From a checkpoint of a small mixture-of-experts model trained on Wikipedia: a variant of Muon for the experts.
Below are experts of layer 2 (counted from 0) of a mixture-of-experts language model. Rows are named router (the router's row for the expert), down (a neuron's output weights, with its number) and show model dimensions 0-159. Each number is 500 + 25 x the weight over its row's rms, rounded and kept within 0 to 999. Numbers have three digits each.
After each expert's rows: "comes before" lists some tokens at least twice as common just after its tokens as in all text. This comes from a sample of Wikipedia text that the model never trained on. Tokens count by the router's weight.

# expert 22
router:503483461462477496516492488473436510507480476465489504508529497501530502525479503521482494479466483495512538508492498539495503529470491467492487498543499514507526498481486472487553452486530481511453530505488410503493477508481512500512482482492490520497501510526493493530536489494468447519521480506475569501514493505495501442526490514510440516533485487524487521508514516507476533491513534476491511461507511551540543486520497521549483522528508498574500470501512532504483484475508522
down0:495482504476569487494473520524497525512469508478491533490512486450461515476505518445505465515503484474488514477520490511541527519505485442492483522501451513504553509474486478487540533517508547485510452555465522463480519518511524510503520512486481482516472503507493490507520446538471527505507468500506482468526501496526501488514492503475498498461502484539520494486502493458478534472471504529490502474525491529500527517482468437519476495452506497485476533490450532471495467450509521
down1:483482490467568544506534516481483497495495533507503474510533517502508468517510524478506561502513475501496523466475542477472487538518511506486474480490501496507509540521539542472504514526512520468523493501498489499449458488501507470520555531536487512481535511495501492523484517494511468485534518540485539434504504508475497454459502484521472520530508487510474510521524515540461501514535505490569499466490487499471519518484519520466506537544535534490495514510508496543488521495541536
down2:499482518461495505514507511506497530496489470515524513491487499504486506532486487475477522519503539498531482453489539501504515478449513461506491505495556528516495519491499475504505485496514507514528535549498490549556470498496491493503367502481478486479540554508528501495476527484523486496478537502464518463521488506472524498491516519513498466492525552501508468509498509479546534489471450488506502486528500549498510517475488516510511518479477552482513479491490509455493519498522528
down3:532491507550532502534476498523455506454467469542525523572517505514487555518535483545474511513528496530522511502504531500523518566458486492525495461509497510502508525530505514538531457519523493524505471529496511501500485533529518518463527482514493480489548551489483506503478505459442482469505539459478494510532495481529470529496471491510500486459525530511518515508503517500494471504506520505480516507522509503516523516517502534513482531495480523481460478475547535486494510505537481
down4:478469518484499503519492543498501490463497499506484504517479513528478538537495484493503466473477466500519517473501499500505491536525466468504519496514476503465518527528488506504484448511468500478500547535507468528496495524455477507476657504496510504496475522548517503520493512478464470510520501512473532516499482492537521490536502488506509543509498503503472501515533497504503494470502466464530516462497507491466485522500494453525499516540500498492480491525503502476465467515544486
comes before: " of", ",", ".", " in", " and", " for"

# expert 29
router:493423495465498502508467512452491500498507530468487509506512504484496499503457524488481453485473517498502529530494454542484493524482502461474509510580480495485512500460485489493519482508502492510467527492505413487530533497494489504507468511512470505529486512479517465505549504508480458511502468526463523482498506496508491468533499514478457506560480451542475491502488519501459521494498538500488527490520511527555533494521492514519468482506506477544503489471505539521467485471488519
down0:469495493539492505498525484542506512443490460489494472517506504477509494486460490500468498492518465474468512565504518459485543493497514500494514498482511534485471512514521491499495524493518470510460522499480478521440508511511442504544461513524467482525523526455503500512466497508473519495540483498492490509496488479459508501474489518486526508511508570479518503506490514521517589469468488545533522498493456465485492554496516513515530513478482522501547486466518457502512522498507537
down1:472471500483492503473500492469475446509475490507501493501501510529499528521476529551448475506471480466493506540497466474471481502503540544527482491526494443475488466518478507482492528503472501454504510495489471499497530525484489460474572503518518535500493532529465453522481494540491494509497473536481531467517536508485526499515466461498503563495506503516505535553501531496496518459535540483489556504495528493504461521522472521513524493511510508544513497487482504470482507471477530
down2:491526527470510488501455536517496475511479503521509569533453524509557507462481511479522479511548480506516532523481527533490481523507479491477528499500506513499505491500515494449524526504490470471490516482491509513520522502484484407526573516512513454500497514516516510492520530514508495520545529495538491491486490503532515544510481500532477538474483518491516516504491442481508477513500454548510486503500487462465491463482521525541497458503442484517492489487481502500485509487526527
down3:509538529496510536498507490526478529516515508500467477475498511501553524533502503527549532544479466490560496496539517520496511497488506461466479503493494493523458508570487474499524492506563531534457493492495499492522498486546495502553535495508482504466458536497500499500513495484465568486486517490520530493529489516528486487511516500484499530504494529490503535511529470537502522453490540554463451478498510471527493492495465477504484509515475512525525499509524494504491480541550485
down4:501501514528513518526470507505506536479496501492510532495516507496541519469496513505534568500475453509521464506490540453471528508465477506505466511546464502532495515438492469501504517525468482460521533490520467466509479522492503518509449515479547456481531525487472540482509475454493487465504512519502522486481534466500523515476509519494489495481487523463440504559516532484525520504499552501461494521501480488512525501502515487504460532480519449490507509501518524530498486521484549
comes before: ",", ".", " was", " of", " and", " is"

# expert 9
router:530500494498496475498516485446492514512494523421499494465482503489523512508496534465466466487490510479467477552489531507477501523498486467488498464474505521504476578507491471551494468518488441535481509521496500494507483548528475489507457519530469474509515538483488486510572495502485468478499421523529523496472544524506491500492504498469496469543475520495452516520511514502496537507490500505461498496486497493518542488482519515494490495468510508515517434512489483495485492506492492
down0:503510474475482529475487509558517533547513482488496502506486518515465475529521490516500497484489485533529507503476497489543509556539506516485533531526525512521517450512514478475533530516491523515506472546531483523542487504514517495489418471476527479538515499451519514449471518473519463504508486465522519473498491466524481449501500517502538485473508484484508505435513522491475470506486547502485525531502525508485489450492493495539464498503522479486496514513525529516511473452509517
down1:503500515488482545475507489479470484510491478500534502509506520502535548495468486472453483512505492467537484500545497469492541481492510517514522500511501480516505466469488543498520525479492502534449535477474496503511499494485511490521453441450496482473500524523513523446503496556520506499474498465520492481508510533473505502451451478561512527478516414515529498525481496542491486482507509528440510504516529521528503497482492494502472504518477507496517500506489505481478517474572479
down2:540526469529496525482504503503460515480497530521509502496506528510540431493535464479504504514547514541529523523563512459474531523515505488486523535476528493500486488549509510500479505470479519496515494526478517492490476530483538522521509562496494481474518472520513490481489488494500511471444484527509524455437512521508480498468491490479483487508502509489482524583506503465539528461455514491506564524492489489483500524498527472480500498479519499487524516506473465468507526486498509
down3:516539511492489493521508515491505486512467510515522495490533475500541504523541489483518482497518443528494475512512526525494514545540513505543508486516542501525482543476507434528482502469467503473495516517491450490523518515442499503521557490529487485485495522465490500514514487493514492512518470495493503522537474482532529513504517456503500493490487531543532493491459544494570457455512479504472458462454470472504497524524494450513529526489502512496478460497553513511519483494488487
down4:476541508508513532522490482489508528516456512482480449441499510463501498458491497508477492484492478539512551548519540492495443513472496485511484518496508480526522502500499460503487467519459462525477536485476526466514543510492437522511522509476526526523453498469488490539479440487536496483481522502544500491519509504533470555505527493532507489523502492457500479467522534505531457501465518496467462515511513504496491517491513510469468490470508481517527525492494517479548489512521483
comes before: " |", "1", ".", "0", "2", "5"

# expert 25
router:528471492499493462494500454435494496486545478443500501477480522482521497535516518459475496513501514498494486512512518510501538486502472492477513483475490544484482557505502461538480476494490473540447535493482458489508467494509447476505477537487472473518495514496505492501563514473468513479511473479513496483499548492515486492519474478495504457549490487514503527445500492534525525531514486536491517502482500509541573530501514489544501521497504492506528460505508471501492483463469535
down0:541451523489466500498536493475496524470472492484516470501506505503494548475507476520459494536521493534501458509484506521511431536505510490501485472488469523478455484546489500508501509523512434522481539527469498518484494486503479485536489438511480503486505502508496486484536479506503504519533494493459521479495514564502512531514467477513492465522527470506494476536540526522482457532530510482487496492497504483535496441468517507526467515520503571544531493515489518503492472483497469
down1:460470536515494479489465554490507480495507488461515516531537501527529558453531500496483486493488495539475447485530482558515519525464518563480487508523507538462517503479527529533530466455523520520497504486526516529484473482494518472476510553525476500497525521493498531515498517505511454528487482462495479524507495480495503503492497581524510539501505486508506514493488492488490451497530480474512511452501517490489495476521491492485498523527474499493516521554513498461500509515475555
down2:488500527486490469540537539487455494513528555462531483490490497484489539512504471458519484501471451496511483572558513508492493493492524508523495521480558473528493504502493516492521555496508504517508520531484489519499497521528526505513426466487518492479536503521480513459462507492497461519534540495483506495510495508525492502475505481508490537523464478518503497502526497530525534524530479545511507487520554475486506525483477484504484450516491492508493486510477411486513516520488505
down3:537541486523545508473500497509521477526505508525465485534510518470496492511497529479479480527508522482510521489497521468492458526494485507508481514535483494489531512510526509467493459478501508501525531505448504466518505531504537510553466523535501509504552491506482502508530456518489553503479511512473496501460501482536472566521535514504510517483447546498498508481488512470545512494484468520534508503504552523479471466519479540526489492469441499485490509544473484547461510492450495
down4:509513501496510504509509455490473472514513462517486511473526477533502518460519493496491508493458515499474430516476493535493509506510483473486484475517527478536523507443535500469472494529532515502497499513508506503542525513492517482513477471497528491457487512536475508523511523485505520502528506444512522534442447504463531531493485509458484492462451514516528481466495494509486455495505483486518455601504508498483557494509510458512493526534491515521510489516492541530493491485519497
comes before: " |", "–", ".", ",", ";", ")"

# expert 27
router:522509455481492525492452459471478506461499470489532513455533477478524495485500500494518515503469485546508481478505524507446510474466459507508505490495507506472523495455500480481522485504545463500455476507498426518484467491502521518513454547536513477474512501461481499504522498477510474468484483481530517484479514492484517463497519478501502484500451467515455521462490494544498517509519522500504482452528481551500501469467489509549467543516480473495501491481523496494491499451512446
down0:530535505490539522509515517533503509487504487529512523482466468469487479489518509479519527484475519467474479481479467481516523504515483522538489462533557481500489502517494485519504494521447473428535491467474505514504512475463545508496520496485484469505506497488496510506474494548505503500521484518531482483490502542556495516505510468549497461528509527491446480512564478518533469469491494508491459529477514472520500534467491449536493496488491508518511475520475484531534571502521480
down1:483497478457513481456506451515499498493486519512521521516522475478477480507548456486486481487469524484515495473498531498480502541517524483515510506496494461502506525492535489530479509485495525507482487485455547499465447474568528484454560555516479524489474490493527479523487478476484494471483504480494532548508473486459516553503525504500518466453487478541497552501524502510522446513509529485498490497478501499485509504486492539498478490521489538575516507512523499499531484480523514
down2:525509523457559526514505503509518458525548492462524503529429514460470508484490490483525544494511479474508483534538496495488461475479456498513501520486490482451516497521511484522516513493526485541463482535523482500479498478535516485445498468505527504490451527477507534498445494499496490496506526476515496478503510536483495515472546480511524503508532534496531528494470474509478439527512478519478495485494477529474494522516478526480496532465504481527450494501517493478560473499524475
down3:511494481505499487520477537521477516514506445513503512514491522527458524462544495486479503500488484523452465478490501468482527509545450531544488490501510517484515509471513535460482504527526452494471498510509452499463446487495473502554524497511502521469464487496485502513485484486464447506443507535542555515491525525535514526491487514493451508530507526463499516509507462541509515487485497511492508464514475493495526539495550480506497476496533512497523484439527510510488520459493513
down4:487455459471477507473511491484518467503510551527467520483452506472504501501544502505456491510467484501489482501479499511451530507466502486553468511532540497536488496486473499508483493491482492517560489492508520520496500506504512509514472490495518525487515449524501466459526537459502513464482523519487476472518516510481435492507470515540528492499521519490526504549501451530489497489549503505476517502529518518515535496478526487393496519505480518497500505475513480475522539496498474
comes before: ":", "\n", " (", " /", ";", "=="

# expert 12
router:499468491543517509501480466476482505461501465490488505456504533517501479493513501501482460499503523492531472514498485508453518495491437486442504515472492499470483500511478478507533496506506462490449498492443427504508478494493428503474487540473481476493533487478484467509519492531543478506470474515481527526494520534495516493510529506521508408476501447514479523453481498527496567520490483498447494502520515537502513504516514529513497512498499499525519498506510477504509508487474510
down0:495527528542475504513505459465486513503514478529466524490526524486520521496488537475515473505444552480499444434470508508484468487499490484510494537492490494465506516511498502487452498504511501526448483442477490494535526530467531499530507511494490447532459515476510540477502490540490525469525494489510498499510472504513477492515489525512486470527463532486513510473545506487497490517503537459490508493487481497499522520467483477505458523482494521503474540431435531476496513506503461
down1:504493504558553476521516524466480499485498526493497492472517471503475518483474523501461516486509504517499509477483515474495512519477524515517499469529491445522491474502490528536506510486479487505471538467535491480473481513498500505497469479510494526542544454546489540536517534485479514520513484469493491470457485503521532454552477499488483500460512481504489519522450500444456544497493510534460517532479545547490491522501461493492464539518501515452494525496540504486533541490480504
down2:518458504453499486511507496475506483537494532492479516496510517485482470485497483482518529517513509465488479449481470479510468463536473492522502494482497509565514449485471528483481471498446519478536481481489493424515509507509500515518468492514495491488491483506541504504554499481461486520503542531496460447515507502532488535465509508488476490497490526522494545558472487494518454507500480504506511522531481549500482465503484478506522471458488483517526545526476513534475529516470455
down3:487520487487502500465535505536451491566496533474512490525491495492522469538546511510481468515466493515511536517528502485527449546495503484513501493530511492499532507465522498488510460513487487559517531510521468524463528512481499509496470524497477530486504442475465525505444456518472477442535491523517483437525484520495484504481525509535486491473503496491487519501477487513505476564507548527457535495493480492473539484520521515493498481540508477497478509476511510466495502508530489
down4:485492523505511500496443531513505469495473503507466493531482501506483487524496476514512455458518513503511535471498502469516495490492498483508498542482530491453467494507451493529512518502494530493449528544464464481499502502467444511488438515513495492495486504491510436501453519517533504531507492521470463514475545479497506471501485506519440502474525509489493538453472509488468537523473454444522527479526486500443481507487507523523482472494530485514481531479533513526496487458493472
comes before: " |", ";", "–", "|", " (", "%"